Experts of a small language model.
Size: 15 layers, width 320, vocabulary 21315, 52.9M parameters.
Experts: 40 experts in each of 14 layers, 64 SwiGLU neurons an expert, 4 picks a token.
Training: a variant of Muon for the experts, 4548 steps.
Below are experts of layer 7 (counted from 0) of a mixture-of-experts language model. Rows are named router (the router's row for the expert), gate (a neuron's input weights, with its number), up (a neuron's input weights, with its number) and show model dimensions 0-159. Each number is 500 + 40 x the weight over its row's rms, rounded and kept within 0 to 999. Numbers have three digits each.
Before each expert's rows: a language model's description of what the expert responds to. This comes from a sample of Wikipedia text that the model never trained on.

# expert 34
US states, countries and nationality words after a comma or "the", such as Atlanta, Georgia; American; United States; York; plus "000" and abbreviation pieces.
router:549506484515533551498495524510477516588498520465506533499512402523472459496484565518464507482468524467492563472456441427540456538509456462498514462476429478520505560520473575503412452529472552459566508506537496499499372506516482522510480521480459439480529569472485486496480471531521495470487519530523500511476590539470454492505466567491545461522471476487602520506491458441500518540486548487453467466480513495479463545547496457456555521489548452546519447417553443491513532451473492
gate0:440487504496528492449536520494441504536533552474459555452518482486504512533487517513507508521518472594503430574472482490463502559437551536492505419447430517486501497500532515476429461479479530527486528444507490480458459587549479520536469532497499492527466566474484517504596508456443477469545547474512486500505484468473485544504467422479610504526498559552520517510512486508552506535534533529481479489538499486427474500527479442447529478432478527541490472433475402536538488508479449
up0:488545478530447491380583522520501549467541470475563491413487526479448548496498417453527511545456510501481434572497544419541567502479513428563522517519520554478554478464537552456483513559427473529510446503544461528479615507468484523500500476462489561414460497434559536496499512415407517528486529483462451437512498524599473538477423477540486459507492591465528468478491472541467467458522456502536548480496601480496473529488563474568446489461452479493495502467481550531543494477450476
gate1:509537513473496528512505485447450499476516527507538466520498521533454557472561533540551542488480501483481532427454494546543532606547428529539516490583426488521517503433526508538486484569500540498480514539474435504523523476450495409546565485484555546453473473536438495478481519518373498495483494497544511469492506483519498507550506388480505485547488430543480519499487427499562527450515468501524492536481566468469531507503544504483412506525464527465525514444495556518501465525558533
up1:462439485501602524558458439520500511530432469508528394539434515505537536575574460538437479586484540478472525487563472513467565460528518531421444499472479496487488495453498512519486483445518475491505476464421474473441605508518450501506538557539493499543466433587488489561488522562490521484508435517601490531507496461548529548525534421522507474561487540551404489504506488525473458499585487466525499519469515491578473523586542482581511491510550475516499495576409502442551537460521425
gate2:462396516495513526400513511533521438517506489490509474456502505453527500496503506513498510453506535483559538531394498511486517489514430528484513468499506582474450497469484493429436531495474472441582549459510526517501527546481527518485434482485533519528513514509500496489517518542463551493439481512546505570473527421499461545570568552484572470413453466493456490536444491514509617426532473541472494488451538449452516584503472538472514546449505529475467523529545462561499532496472493
up2:441555455520470472545578444545432580468460508542561494462429469541438448506489414480515569534494486483479473498569482552464524530502548515515531487479537521445506471472524469501490478498541536466442471484498542460463513437463489459443536531459507512576458546441551535517454511456453521511484475494520504464555521476576523494433549542477428517513485520554519551493478462447479461553495478525511493559593480524493418597527556553520480499566483509575533574466564490475416530514519527
gate3:455516495486475568486518539501424608541489499446523533502470500498456438519508555553476502493442483520533448529483498463445511485464430559507496561519484525489490488518515530509447537477508549465497543453547459481502462451482520539499543492461488481512418548558496550503562570477483573532440547513547469508501494429544520489480528567611516558472450491516466490529510463432482508512464415438538499472536527529493479527498511504500573498432425480507535507448486496552534459475455526
up3:555459514434528463472467530437477470524469452508525509509474512514544435508505529465487523502568502559515572498478470526524485488484548560456469442485467498498507508640490503461494545488449448527520468509490489499477412535537432517492496604552465538452561536525496514467546455481531442443535542445549517528489543514440471520476565545507514512479498497504538515511523521500444442522558537445485499497494499458512477478593523457482571514494515484514554462460506562524519554539513463
gate4:466506556556485478498538579528552475571547471509466477552484525457547436488553557565559489530455512547496464498537518505545458543476481477471499426492560510467454481546524549509440472466564515512556473531465558449483513512541549494594551554448523503485519509497532503444513458533497472567568464519500478572526547466484464549475400477514503556500417461545581552545460452476506444453581490495484537453513495512490404547469476448527504459466522473458444508536475527462516542508502487
up4:541504570554511478467494486525477551496479501455515524493514503563461489445564525451517521454523538451438479476492522462562575499464614497563462472546457522574537542527483471456582539366548488458464580442477516496481535515428520543544559457517539554513432518487486507499481504431528550525529450457436533363502464509509414534533471549497456565570496477519574489473549482480536499521509483516498517495478455493478546533564501478519546473609415451516497497493513532475546507463512502
gate5:493529519499461479544494526535519420540512501533566511450505462460487534473456553601485552568556550416516516529486497506495455507471506517537509515626479460486428499529503444555492462550532504503480498527567457492443508478576562492483510369508544525503519458506529408430492520463543503504493453451511587474544534494544500458485528439482515495521517519470539424540427541485560532508514543537428498519435544509460502533495499488534541470548465447554561503592512459528512492540487494
up5:473485534503443497503504482449512493532427539547491474540519504540497576478489499460513505445506501461490537481534534481557491447419552562506552492509505481588480550492461545496531491474553447490475446492501493522449450476448432529525471548538486453541541515490451549490532554510512543559502497516469568466503572459515470544533540468541422423492515470479456486486413475408535485488500542488535500497459513507520491485496539484531466439562479558557469482522487516510548567487521475
gate6:535490488501512459567465518574515496549444491518512576452503440449553485448496511476438540473500508484452534522537470499539460477457452462472471442497448465471522446547571597479435490420517450554529537454564535493448498528554502496528443551505558552518550525488510495516471452519543521462553586414574536510501504458484567431487494517528473538529501504488506492517487530542424558478488577475496497436546462502512519521444545517511539491473531472494495460519448520511511463452514517
up6:422523478485478447499485425460529479467474534547452470517497496530544505548461468498525481507470477547548470504430448504486523499495536545501550520505502452441504538440432450443476486552457452479508521541471427575506476544467458517508539514534459483493494504523491548486552560456497523460505437544483500506545524486467469523560499465456560522546531526514458521500545509509608466535450527509432575510473534450482490511561530523453508586425541493509539519501544493549492497582551519
gate7:497478450493548523513520463509402495529530474535513505379523517558397455541477559461480454456483462477508538507481548465530527509547532495560457484485489517454469473493497505515445505478553517502531523479463509510499524446483503493540445553450479463465437453512476559507393493591586532514481551454470527559499476482432423507564485547485563446519495525486508538569489455494525550490457474474410459534506532506534431496449563558442444559504512440469491546525544553492448467490534526
up7:504533451438479461484535519460498468473547510493439487542466499517483452583460468560526519468564454508483492552483478476513445468502492521514518489479454446502445531488477545544512485537497548562469454571511431511536473454491571441493573511460481453461457535543351480497445581460511464540480468523394516492538524454527455537561503549504503484499522449535479512453487475520551459475558449524478439599532498536492484519490471481515410527463449530440549486538523507586555464484458469
gate8:474515492542489481512528489500503540473460531486527548457485484511494453495445621478545483523483562470522514537470471493539513519505472584459498567485492498497494477469502477495504421488475462535493441515531459499468453498491484482526453607516513540506502501492517523447511473517499484510486513504529501494505538509448411477467475514492492450520619551501542459606511542474469472460432458497514526457476485485517443562471480510558446479525560398504513534494438549451531547523541471
up8:486565485447529509530525501511521466502523530517470486457504546483510505522436531604450517478566470518533451460498537486471541478456490403565498475581417486569517500574508437495497526560479567516531560477459575528515482515528571557424494463435533482560503532467454476515528510543549494524488529531491546489479487484496528512523587511446505443448411500509532491365486462610519495525462492516467471513425452495483520518471554511408455452463507573502472492434518498483448415468417477
gate9:562483493572415512486552582553458528534539449468476476512560515504440548480561458453534536522454497489500585475490544542525504450568526478567451547496453489519558556472529490432582521523552547461521496382487464564526468461496486464457514503525543439521543491466529463493557535446541480536519543487529517435487585490442505578506442504511546484512526515538475431452529511526581501499457444455493508432494443486483483511446613524553545521451525523469520478483448550495480513520433543
up9:461492494496447505449519444472520548438478492476407519436529526532500443514503644550533476466481470442580570462473432522457531457507514552581496591483475440502489505581508503484501469532523481503461485444475468517472433550441510513441563565509558448529512523512468523527543552504556491585488456492517502517517485535563478476497498482467549466523529527499440460538493541477410526567468536473516511569533466538490480537554504522471489525521502456442533490573507466476465529528523455
gate10:411496487529533516555515608533522489549490566554448492497474503463533478523474525542520572454571577483476545484520538458506453517530477580559462498499513514519472478553503438532489480477527485422456509488577527514512530446498556517475557526500554512542593500500533502449541427488455543549485471487472489465512523437515442409534541503443480450547550474530508493461478468448518412434505510545551562534545493497507538474470509477456514545546461500519550457494400475483463531464566434
up10:554480557504549550520489521508500455562503531527504508459450392467551522454504562494500531487452478550534463423513471503534503471509484510531496437514476532472520517503494517474502483533493488472487487542468512546532462519523508479524468474500517462474478564432458451528503450535554502470502543468510510550467501516499523405528460540453494492546545498506509500566510501488537476547526492533511490519565489506515549462546510452592526476391527535573436482494582437468560540447550510
gate11:512490497539495504502465506534476511484519528462511481586429536484545519486520439473509520524509471550541561508490419506552547517569465489436488450496526471491434533491475520534546556633479539518466464467483538528462515496508507516484543555495470485565584528526526479449475476512530524559461419498536501568515451575474564502514443506519468527486434524514496516482520597508495503521496484440588544513493586478523495472532523496541495461485449451531523532467501510493501482507543435
up11:511512434566477514452498516486463482481548466514553546543553465551434565459536513410517492514460500609507497537518585519527515475531487514470610454544547483485489521522555575506534499657506537517522450498489486550463496515488497501496452522481532474599536514484445534458512429511466422485497469514537514459468530494522520532483459494542485509478496534459394522503483546459519463498496538448581455492431521521543455440513480519575523492426497530491409530480530488507512499510543492
gate12:471523487520581473495525528475434557501504569484408476497506516432522486491490544516602481485408529474562458487515475523475468493518546612503512490464525480477563545497505517514504548485506557527521417541447430518489515505431450474487523543509506491501493542431444436493518427504470478505468528562494464550447523489484548496578502438484471510523496493489541543486580510478471436532513471472493560524533571463494502603485544431465454486473482463530560499481484516453447476491493469
up12:525496519491464485516499510545573445502522456527600491501503428474541517552532472506441495489599503490505528533518545532549498520486430450476488444561524485520430446510517445497496471480487482523531564500528554496515474503544509520453488473552553528564537509571538525477475559480535517527538543453502504461527492438552530565478457492500521537475498529473498503468474509509503546435496480502531453469440470486449525399454482592474571507558533505501477483466487470498522519550453456
gate13:479497461471525416547458457492533541510515568445515558528492488498460459537532505569564474517496505524446486443502577529488505487445504538482475445569483438471470515447534488457482461449575467501514470510458514486494549559499576476542488515538505533532504554473541449498448485566476482490526471499494538494566442468545458522489562426406517570471502457496599589494494499519505486476526462515456515444464503549500481407419512471494451465490526475431526509485509574517486515540446449
up13:518488562532529506437521539521543561491543497537525455563462435404462471488470524460491535529485532468461448513479531511501492560461404507486518485475480494536481510489478512557507446436519487464589504524466532515522482446476547541526560557528502484512513543484543503476463478521469441508561549475500506519511605443510523520483471550551569496513576462497583498569501492511557521527439486476464460502493544533477480446494547426477518534521554428548530379447488487487536508462520491
gate14:500515521526542529453507587559461481551529494386529571505473520572440476511512492451500477506431551485510583503480499596535471534524439517467525492480550472550451507495515525488444463541528549481567497509482488495585444472464507529484519463500461469491501469502458538525435473518530486488504516525498476500491552495456586507642436568535472505482496456513438574537477528491514518496521500566499476471502484481446471501476472477566541549503552483552492500502498541514439501469481530
up14:469530501558571473482573596489513475531508465401534474596415475511478453455512491456511449491402522537506506466448517520501475532486456472508543551481482488584460485473475496491487488542491513494493501501454553498547440555513499498476489441492507538488511458487396476468498452505547442438574485561506458460575518501495548490583399563507504468465455504514455558542519517451526482491473482520390531443463510511497499474464469452502453526496558531529480463537514529484432483490470588
gate15:495456491493536504457468473526540432513528527541471534495477495501518469545521455544555487527551478563553558512518487421510533443495529462484447523576573527483518543517648493509483482513509509523505544460500541455518465531498542488580490539424436538429497510521546546525471488498528504549564585500557522515551484391541443507493502544412516532454459470536478553404523470499468506484527503472536506507523561482526458402526506535557571560547551501499506522493567452513591461448487465
up15:438458557500453480486633554553545543543443486553512489513540436442470498518466484527550550564485518531545444499455519506520470521526539536508554563412477507477516465516495509458535454470531574577581427475463472480505528483529470470472584485483510366515473532504460459474502567503426449431511531490477456446479479547458494540466546491535503429501542471539507474503490595492468511463473493482446455450483501522485482566499448489549504446518491478565561481567445564543491534498523575
gate16:433445529424496528524517494465459463512506460428509469552488539577458490515485504520514485476553534535513469545518420454571485506430485541478552534490447426528473522577504502443503444463553477532536542470462500514457396593524462526477511498539521517591535522510438596487486561506552467463474466559567518531512524479494498463494441476512489541486475525443494496442536517524446462512544564470530572529547510449520530426579489488533515497467470565492508551532490527446476560476491453
up16:489535545503509584439489529511522505444437545436479493510524515508534484427504493483496492503465491480448439521471533530536481490519429520543520493475515534541543546485468504527492511456521500515531532578508440532500534522457508474481467442542480471481478476457432508495595520472468528493529536590477532450517606457507483575504530468620501490511520469507420461499560527477508503458459541491505506505453472475527607459427505545408470471521447477516455463538531508521472417404538473
gate17:480504451507518525470536510506507479451467522501535525575515456496533470498426483474490440445490501468493500574557467501486499406499543555509496501536499503513520467536527478525544562497555494407508522515486487494480514498509466545436469524510563482492469500484513580459559500474479518464466484429523563534508543480489503473530519462452585528480530427465576511423437518541526414472464501542476479582445536458526389524518528488502502419525496544379521472414522554436468520483501541
up17:507527486522484482491498444479543546457444548478513466511452596525488523504527460530519501488477436460471483418413453463478589530530554477490469441508509525464523453537506532489478503562467466516522465526519520538519488556507458459541481506471417518513435477552507520501510430492498561520539474560492471450521585490513486431526484510491550431445432468481503510531604507495531546579501455474543474469475466538525519517521525523484549546463517513456638525489436455459457534423505547
gate18:517456487485468452504488503538514430508412491494481570505493518541470556434533556513484468523485437482486499532481457504515464513509557459450403493526491568452490509454500497441505525506543521456533488491463468491527515453431454535511528490489485466508480419567468489482508488507427527496478509445447502428495476531505477478564459502505504498397543458460510508543499468507426480493529530474441516489500490448540433455514473544589441503546526541503445567556434571549474537502465471
up18:431493504480541550585477459477551424513434567459503466500523552546439498509529545520489508450522503483473534518505523463458537494465546499488428535495462540475508539510460425502482514515522552421533539444493420480548490461406436515511550509552510535534539462490489472472545410510500502524484513537476580534477509555462549481454460467556461483495531500502545417524531470590531558568520446470472543482488487509540510585480511497483518538607416512468523441504554503446517525495498489
gate19:495513459519527364529457472454574468521477490512544521470521538545491480499550496478511485523507564526550506517500584446505441502496468524443472464474492471476424501476519487508395463567484508537482436589445546502425372479529499530468508497477523502543491535549471499571494455537433560506550543446535522462457541445505483501509490499492572572523530471473539502555469482500534548479553493517521494492439498478537535489517466484535495480519509506499490527502470432464487561482502495
up19:482465493521583494473467485519512554570514471501484552499574528565539556516543541471473473415535472508454469531532448510487481517458546500479494570522493465519478426491517510514461516550590559506482518532497448488454511499482492508474470483570487517460480529495514495503525591486528469464526497493473580491527469529492426510480553420418490535448522473485455565451431508510460573449411503629491479517535485496569464456438557471553457444477544507574588504488452506506405507540494496
gate20:520495549566569514470491504507516513518513544550453453492484557442524458489495573531518506535508557465447494513441544533516484546534421527470517506531465510500491517520521513557601487510555513496427546538456449491472420531448432415568552504547552531524511535459504486455496535489478478515476486522546528482519529534535564551520483462479500496535487493459521509548547542466439485572511533443452434454477533472460514507469489530451475501551400487504511502465511542461539481533563585
up20:511449495494495558488527498514477491433459453515504473457518563488466509431428592482526423489518411502485475515498476526518518475441489473513531525497446443477536460470521500510470508490486451542559473456549415482464520554604518467492434430473555499439466506462520432501488460470497473470456487443524483481530470549506479508521501486515485471570527494471462428511470479478438529518485532525490509535520506512495416504533504539508416552458530403471507494550529496594483548498442564
gate21:489503519544543481493547499421487471572479448421478491504524576474568466531487496474460479520465514501512541497514447550462505493531507533449490522448492440463416604525510474456478432551485478472524487573451506442542477466505499528525463518508488421530471529513503475529527513579511604465510532496468457568501465527442511506560500545495505485492482395538500515533383469454468472538582443457425476423494559440475436561586506514478511478434502439534509558434529547465469509487515459
up21:512473452522500411485549462447526482569506446461448505530537590551496517606478505484477418511426506424523498563544428499480460499546480534586468552517467475469530544482516467488479515477459514487494511531488484464457512519511515545515580490546528550483485478534522454518483501504504521471517472638526511495559438535451507517516461504480475514484472398530530513432391481429498495530524458470523505473541516408515476526507513493464452459458441511536492501514513517475469521514485586
gate22:529505417485522493495478523512505484482560464487530498577498461498567485488570481536499520586508514569460436505594449525523495524474470565447518545429497457588597552503519449562521538530516531502531500564453560526461501441506567505529470577506430486529496452544526535537437526546496521548483480534427497456566464482543470534539496527488546492494494515551540496442537528536537495491528415494458569486434478572462474540514451526418550553503552467556514537549471487548534409543472532
up22:467486514564551546461547524498471515493548501537447463504496503441463504499468495505486484486512474495507489509481508487478519484508506417548507464568476536562459480426514503494440515528446468514535522501491483505477513518527484560556487456456569449423505544486546572478451436567580469469517479522515480558566515540458466503485462497487479435457468465416568591550552499553467487522474555522418479541467457487535485537431495546390486571503606537452561485498504493483515498490414471
gate23:493456542406542599530561485515429523555507485533508474482537464513558454484511509487490553508472442482470540517493468498471487542501455524537484483478467550547469510488437516484470367488551488427428529506458489454453510519517489400522485485460537472558469466471509468421466496515496483472502466473519481539498562529418513503485499562533571477453546550523563508550478563481478522504540441530454526545533487522474483547499472481496584485548478419496465508453494469473474457437533477
up23:496523564544489517544514516506435480518530553527547522466432412549546472489524545487460544533525590465497462502489537438503485524536497524500458438576464460498538458516576443533448507483519553480508497478492500476482543506460517441442518525493539496526535486532458477468466487496529566577481486514536498454524546417496582469490484447511489533465433507446477535509500457465482535421515513440484547442429497516454545481427554497433546540507447510501449541522457508439490496456420556
gate24:566515550519595456531480490500448571425497430518476520476514502455528469466556523483423483485474478477442518483500482573566592543513538512462454520431502485481454548557527440408431421503453432477534531431506543574484464504457555505554486510468516492571479465466474462475479520411535518492524554478560483448451455613449532454527537531479548460498526493486563500546388569420498485477518523511455457499432481432502517547495446472505521553482530559503435492493578507544461437483459455
up24:589507549502586465544481551517403516486483486513460467489504560478539522524410496446486488474474465479482539493516505539448544533524504570509398560457533487413479501539436490513472522520489476526530570548480529526431527531478519502569583540495411527518423486530516422554445485504528545518510466496487540468493601532504487415532545519475561476519486483515552499596531548495510471451535488469543502496464552460472577561471528536437509497480497544536498497445483541499501490540528395
gate25:443454504488555529471481537568541499498456405497502554479422480455440509433492544417499489483496493493467514502516493553574550529468446497473488497525521504481447656602562439532459486536543509539588510531505496498502486418468483490629471493493460477458440501490551448451519479485468555541501514553459446473445532531452469515513458535593528483526515422508505437551484446519520573489479512477522461457426487479513529474548484505543545469537511434484502474472528455506447457459553482
up25:501552485447508559444575471445446473535491543532564519558475493567577454568492515482473497494585510496498486439506508410451466528499468473544388467536469519538553505481572489507538487608471545499459580504474514554488509417508498478537576480479533518515554460510416495583500515628546536536545509542524518582536447428532483517576465502462479469484521498515514552509503487480522532457538522526547528516510509494489478507478516455519452481506431489540529489539473509493546441458453516
gate26:505487505559482479535464537506507485535516552561444480489519542499435528545560529445454496552496455581536558554486459526509491455484512531478492537486503470549491535531515504492471542475499423437548520492480483562524517532520478426606501451512518448428542550603474587442506511478477480456489492532552494476557514576438462487499425488468569521566556463533495537433532452480463565497483489543533478564491489570500451433508540563554386449551498570469551503513522499532439449595504497
up26:465568578477530533500595545485546521493480470467524482512539442514521438467502416546498487525487507451491517473508500523541526527535465503547509493541478541507525473458512516605510413554506528519555540448540493450551463466513578489467563488450588570467559466440470468520422573481534522497450537516449520463431460412500511499550504543528514523457483475521548481501514528496554500526507414510463496477518516494484518519493491454479554516438505492482565466491479481514535488360430513
gate27:479499485461490467469545496525439520511520495510561540410504497502499499517479522428457512495489477497496530488436447397575517562539532469447455460560474481525415603473542456550501419531500554543486511478512453560473499537538486511539504487543532520525556480445493471408517530494522540477496485432524450522453520556454459521488592518582538556512449534536488501409479515438532474523574518539445509490446517466507452422477562505524477502537520575470546517501476540569477458536463488
up27:529511499471589398465460521439552521467489459490443454515531508461494574533516473536569482551484489513516471473503532455475465513535566506508508578484523586555480524501476503542536499440445490500550522531454471527540480503577544479458522482538406465483440511541464456508399495501537499479496453502477561452458501479480532552541494538488498458490485544533451512557461516492430434504503477545557506555516452522505555501500488485394518504523539568570463487509520428460515542447545503
gate28:482500509569571534550530535510607490484541475529515584560461514547520484480506478507502452464529493466462458467488518458534445522408453539461472495458433468453557482540499522492501523510513522480509535547535488499439493564474554560477506514495475545488574503476470511450508508530414439470448510468566464500470547492567528431512501390508479452535458453470517572467501526492548481530607589532566551544533424492526505461450508439495596500565522527476525460522484410489494537439516439
up28:562476522517539459481529487437446423518540487479535503442434535521501480504517500500487478419463423560473546509464550463520521459455534471510561485521478461510496449485499601489579472503538502446556483481560531513511515537561489509491470472469469583421508519439448487541500541500533484487501475535506542554389487471408466491496501537498412536530432514505489541485486549445522578550557533500535532471498597527452476507519507450460501517458446517493525531479534518443510490467518487
gate29:467493465481484522475510490498494501463499574450482516548509540496460453495405470460490474472502517474482577517518436471470523516544490484388448536501558513537558554523554491493490435511528486491449537512433424484510548512464529520476523489534494499541518458475483387506418498548508467529427570541507565484485481551573520540474516469574536497466508491450527490497567526535516458461512504589523521498542553442534437493456454484452478496548484490525452594513519508536529547536469440
up29:552523531391460603435516486534510507487494502431500505523516484504460455474479553504440472474460439446502580430516477543548502471507440446484480504474507502543578484564490516535481480485477499475488520437486481514507479536515515508476445493500537458484511490515484426488497464454519494427507577580490559497462496503523565583439508551488556466472530448435481504552561509561556512482490514533460453551492568470513541484512524524437505536509489544584449516532499498530485513499502484
gate30:446519471476452498505530585494467468456454495466553505461488502461425373536478504487537557505505493528504524527422530503569542491527459434506492432547503530508465517433495565476461444497455540503547508521505488522504455562523487532462455517459478471508520483535535529429492431497426488487513523452548485480514562573541493484523540568491492537505488497459608460537534528494525441490594545536440455483524441507501505441508462474499552550518553484460526413410542469511473462428516423
up30:570494523524496490480460528492485498515610536488465518497503484527582557434535510538462424514497510454502463506539488523452437495489502529475501501462492421451538458556523500531516553458497469538487437474495574558509488475463445443531505439521461473500535507524464479541523546539603522531500552590470543494500493417443522509433486487481535412500497514521458568511474425487431582535455441405545545531503471509459479565499514511518485510459518489515498587541447500495541593554449542
gate31:511464487515459446478491479465474456456526514424499555567446507436503412527483500498490503508499472469543443529465485517533593493536501537517517496450484487466509438499473494495462514496503563493424477532457452522523503458406439509468429530477398504462490506509501496469495501478538526543550600472540499547539486424441509489573463572476478491498522504571552483441499423467527470461496543448485495430494527568581434447465525459540462526505465451558590486477468505557515429502496518
up31:523394518466546515480463567501405482491479466497425508463485463459505504539434480537496443524493487551492483502552487536500467491493486586502510551493577538490493552571490424482463493538489507516545431449496487495492462530507521563565477423550475406515484561466497565495471477488511553514437474527456469495464526534467555539451499532568454462491578513518519507487461566555496508483547467562556546511505508504457520517488503557507477548506480516503426546496550566503533526538505475
gate32:456485503474477536511481464418528579501555544519468529474509528488524404537463528495531590482525519527597512525456481477508409547490635549474537504541547532514423590562517465535500444475559561469474450515446512525579428519487493448481494484512564538494533493493488538498494505554505509599494438499472563551535515537521494509497431559511451476466440534458517487479482474486558511513512611514479477464477489464513526495515550517538483511489446475576491520536500551419547541472532473
up32:424569479432515489521456511430596462452554469486431528563479533503503497490438477521486472417530499495547556445452483527532465467495569546471547520607545514519446415505504469540505502446510604525561508537469525514532472490467488457476487501472494465450501517514486520502443479493483519520502428462502503500477585538518495465561547505529450516499489463443542489454475494467507464504448525502519478510480502461515480429522486518473542490546480508481555575476567565513468539491585455
gate33:508487478504513496519479516537486468470549433552508495499505444451570503444427425560531509453481449469516517480475469521585475476426437565431511486454501457470478531537515456594508489490498486510541477488498517544421483450424458516492407502516562484573459425524501442482446434474495531532515495481531459505534491573513442554528556410543463512515467523533532459436473450535588467452477559483415491475477502459464526457471482546427458527515493530547434496504549531511485457581452486
up33:516490554512495446507497463527486524437455506487507491507460508466572520478519526455531527489464455488537550518450425507441594463508484446426483533465504476507502487455498509527475558500496582539515522473512506535542493530477509481566531527510422507439462517543460480520501403517534490514458498484550538555535540521503527549632509476464494469560448497472505490542548559511547593559483531562494517490509522459486512543493525511507487515486445530497440505499505488490521521442504463
gate34:516481508557487493532499477480518516479549506516507524492456452450368473456476614530569449509512564453484560421494498495504533509524447508457502593527472495488480511507541467537480484434511537452432510491485516451552479530462544479496503520439444447504522503515525469525494599534577532516518486485501493550539458555463478519513501499493494478470530391483432476469453463500537461424481431560559568468497534506497526508570514476529531478478501478448489513511464446460447518490494409
up34:495503482496462538534541494543496469498497514509508552517403501509497445446501504575509560524579529484437520477546480518424485490448486514463446480542543454520480523581452509463529573499462456516516468501465535523506455495524493422556464564457488496554503493524522487475515491511461491519470496529474489547478553483515481445464494542464474424533462447509525480485484537462547495510536550494561457500477476460544520535516521477431499508570490472483550565479526492473507566527553511
gate35:477523502524529575515532495535499505520545484582482526485571557473439438492483467541511467510522521417457528498406530480488531406512491488509429491551460538475515518529555566492438509557529495432524481533403539478489545527491523541478530547487549483433532455468444521466458570463484492549474532483463461514488501476481517470458434556537447567560505522530483462533489486501474574507509527492562442518512564502475569529522537511465508519457487507533454556510476523508543465570449588
up35:510477500540523527450542463531496537487511537511534468548445595505536494515493512567457506495477480523545470472500511468452520473458502494505516533495580501519553510463546506526523537546498482422544445586477573482446555534459604520524530558452504506504539535518415541484529515430461475386496488508536466555512575474544518499505483518529474498448548498481502494490538485524456449545495494583539449468526446554462507555444485460523434514512480476494512616498509493527467459431511447
gate36:486557469566432493527486440443573553546524505477527499553417505513466436526452448531461420512468488549505507473470483458566506479507475483546521456527507514516537401525544508514472449470521420495530489553507541465523526468516499494519465494506472475473512435512420621550575531483534459519474540457514494499528531428506455506540472489539573531500464502446494548498492507535527426527475507518555450552547401529466463551534475526492563528523467515530547528543410477530417564535510491
up36:466471497409497429453572504546464427440496566569509493461559536490511570529524475472512573490520533437435427527538595518445485559499507490437500478492490470515456552511493488489557608513480490503501503508468459491518514464511532551477523476502532526517493526477562516463439505436502519513474454532516484470507503516517461458462551488474458502524501475549457491485484510460397490491579507553495557547398537464518489454480492473479440491494513535446500520533559521420506423490468519
gate37:531476522544534476530520554479450450533505548445463529467458597496556433485533440445428465480520522442517547487562461484554526508534464530465472438520420504537512524531522543527481531511583522582500525494458479500459516526480526443481510484568487503522536539505431538491490511530485414558449568460493502491477613474526539473484496471512568528495531574526517508474496530525518492468465451487431509523487499501485498538486545436483519484481511492503481506472608499449534429475477469
up37:487479450448531445480500431471516473528550559435429495492517526457483484503541415475476494545507514436509544495507450538551552470469519483518508460537455524481532511551484524454538514514561483518514502503445497517508511531491462443505551444488528527504532484538497503528451548537509455528475563507480519471495521515536557491447528494526552521509445552468527436501502594493465551538502443532442517500488461491505484531459470454464514446437518454499463497499589491492491477475529413
gate38:510546434543460514536468477473504573490579532573473594563505515489465521446472439482474516477646544459530575532485516469479432485407496534486539523536447497549540517494504481488478427474531441438550504457547497509503498516466492508595481500513549488495548493518401425472576426442457507457448472494515479522438472500553522480506456503491523486543554559451483500500470553464490461509542492442522419520480523459456487510482519558531495483504612503547519561489500428561567497547513470
up38:472481446517428499481509469479554504497497480569504543545429519526437547502541539530465550486505428453476466559534490458479481410455540530536517453483485515548529536472451509507537528528540598465519475488547503526510567465442529475528423444576551518528491620500488496552478493481532495436494453457477541512467506552566543495438497492500531472561413507498531495426497492469465516473492518507462535542504541481470484548557430496440414503466558518485515468558416475417525464514422460
gate39:465524488535534536518434500472465538523488534553429455519589537459417466552505516490472435462527493543460501514521475501428464436485478554481535459519525443472528461438492539530484463579566494452566548459485481583452464516506395444483493525473505499453530501542527494547530534502595431446503425537492471508459477560534515478550520458494519462495505451513478509470442497497471468516490550464470505549538466422498507508455502447454430474433430515468509478439546503537511535554447533
up39:496511518508511530470511442467513485468464446459516534554533508409515464545561489501500499558512503522489515492544458498529562537562401588469494556514499591548503564508529471489488504463528503485563501465500565449539453494516470614544460537545500526529510488496542529506463477503416572559549530489448474503490497479534484520534470489555554459483537572509519508553486559474530501504568509509492525459517506469514499508504454437522524451484573549497472512487505580541519513513461467
gate40:457515541475395544504580501502447602463485478508444468519508539451522508493469500409493461453485511454472515536465529489509562502548449579577448477449470439542488433411505565478498531509553536469529446494509510502468453494481479490536406489561476498448593595541474533560491502537520514476495544464455477487556489525543474476524464452467566513449515573496507523434470410447479534498472472517451524515490508475583461475455520520488486532430473493402463476426527541422469524554465471
up40:499498527505502506501500521480503586467518484540528520552424464517426487534498512429428500509486599463435527431451549513499572467498402585491470540507531549487544476539511432487408498466473435533527534481474491480534449518465503447485451489527490537423482479492441460535494566559487501461495518461529499425466511507525508547519481494495527472484533501478491536499529487496521572528445514511495487510517459506620417516470528453460548561536460463449458438475526504440529528471489552
gate41:548438477519607488495489522401505446474534454442438452533432474440478545459516460509521547551481511569541483473491510561497453545453430469521482471487455501465487416482509503524537514455540501466541546508475435438506529502546582496486398467582544583557475548421504499492420496550502440537502501526551469497465529467502487563580528576512511565524470498510493437531496486533500503458518516488508511459503482558502512456510496429533465529457479460476564501505481502500577432518404503
up41:540474543507490478520416456514532466412452501475518529481458533450488457470491516506522618464585563524518490380507437530465413577440503501527503494513464481510542469523571532524508506516464454481488530460555495507479490452486439522494460502516469553573497499509541546495443495489515470428516483473500490487444484484532428477538521510507536535476465563460498483505441472544447538449503492525551554488446536609474494476475469461520556470476506515493554538539501537565525498496432475
gate42:530470472479565506542539476456470459547434504437494502491484508531436527521519500545425528495429470418481500480522496491524498530533489532585527518427524509521511470508499505514526551545487539463527470452502439471499489562469451476453476504480495515446454433498548531495508531542507498491564508602442519469453518534460515561514532472559471481540469500528440479514416490549626521584531495525567516444448528442507459520569482480537522501509451505505509534415564512480525478484501500
up42:580481490527531482509481498527544512507531480507540483514516450504533532535515438554518531522497510503469504457530488483498553430424471504478517508412486488491582442557437542521558428491474507538501480532489500442526419430560530430534555494492477538445464513541511501512490532520466451481530541547589479490504400483512493528524454520505529610470529496461596476496515514499503524498474462527498462447487479457471540457495409476458493509469560469501515469527511402493533526414497482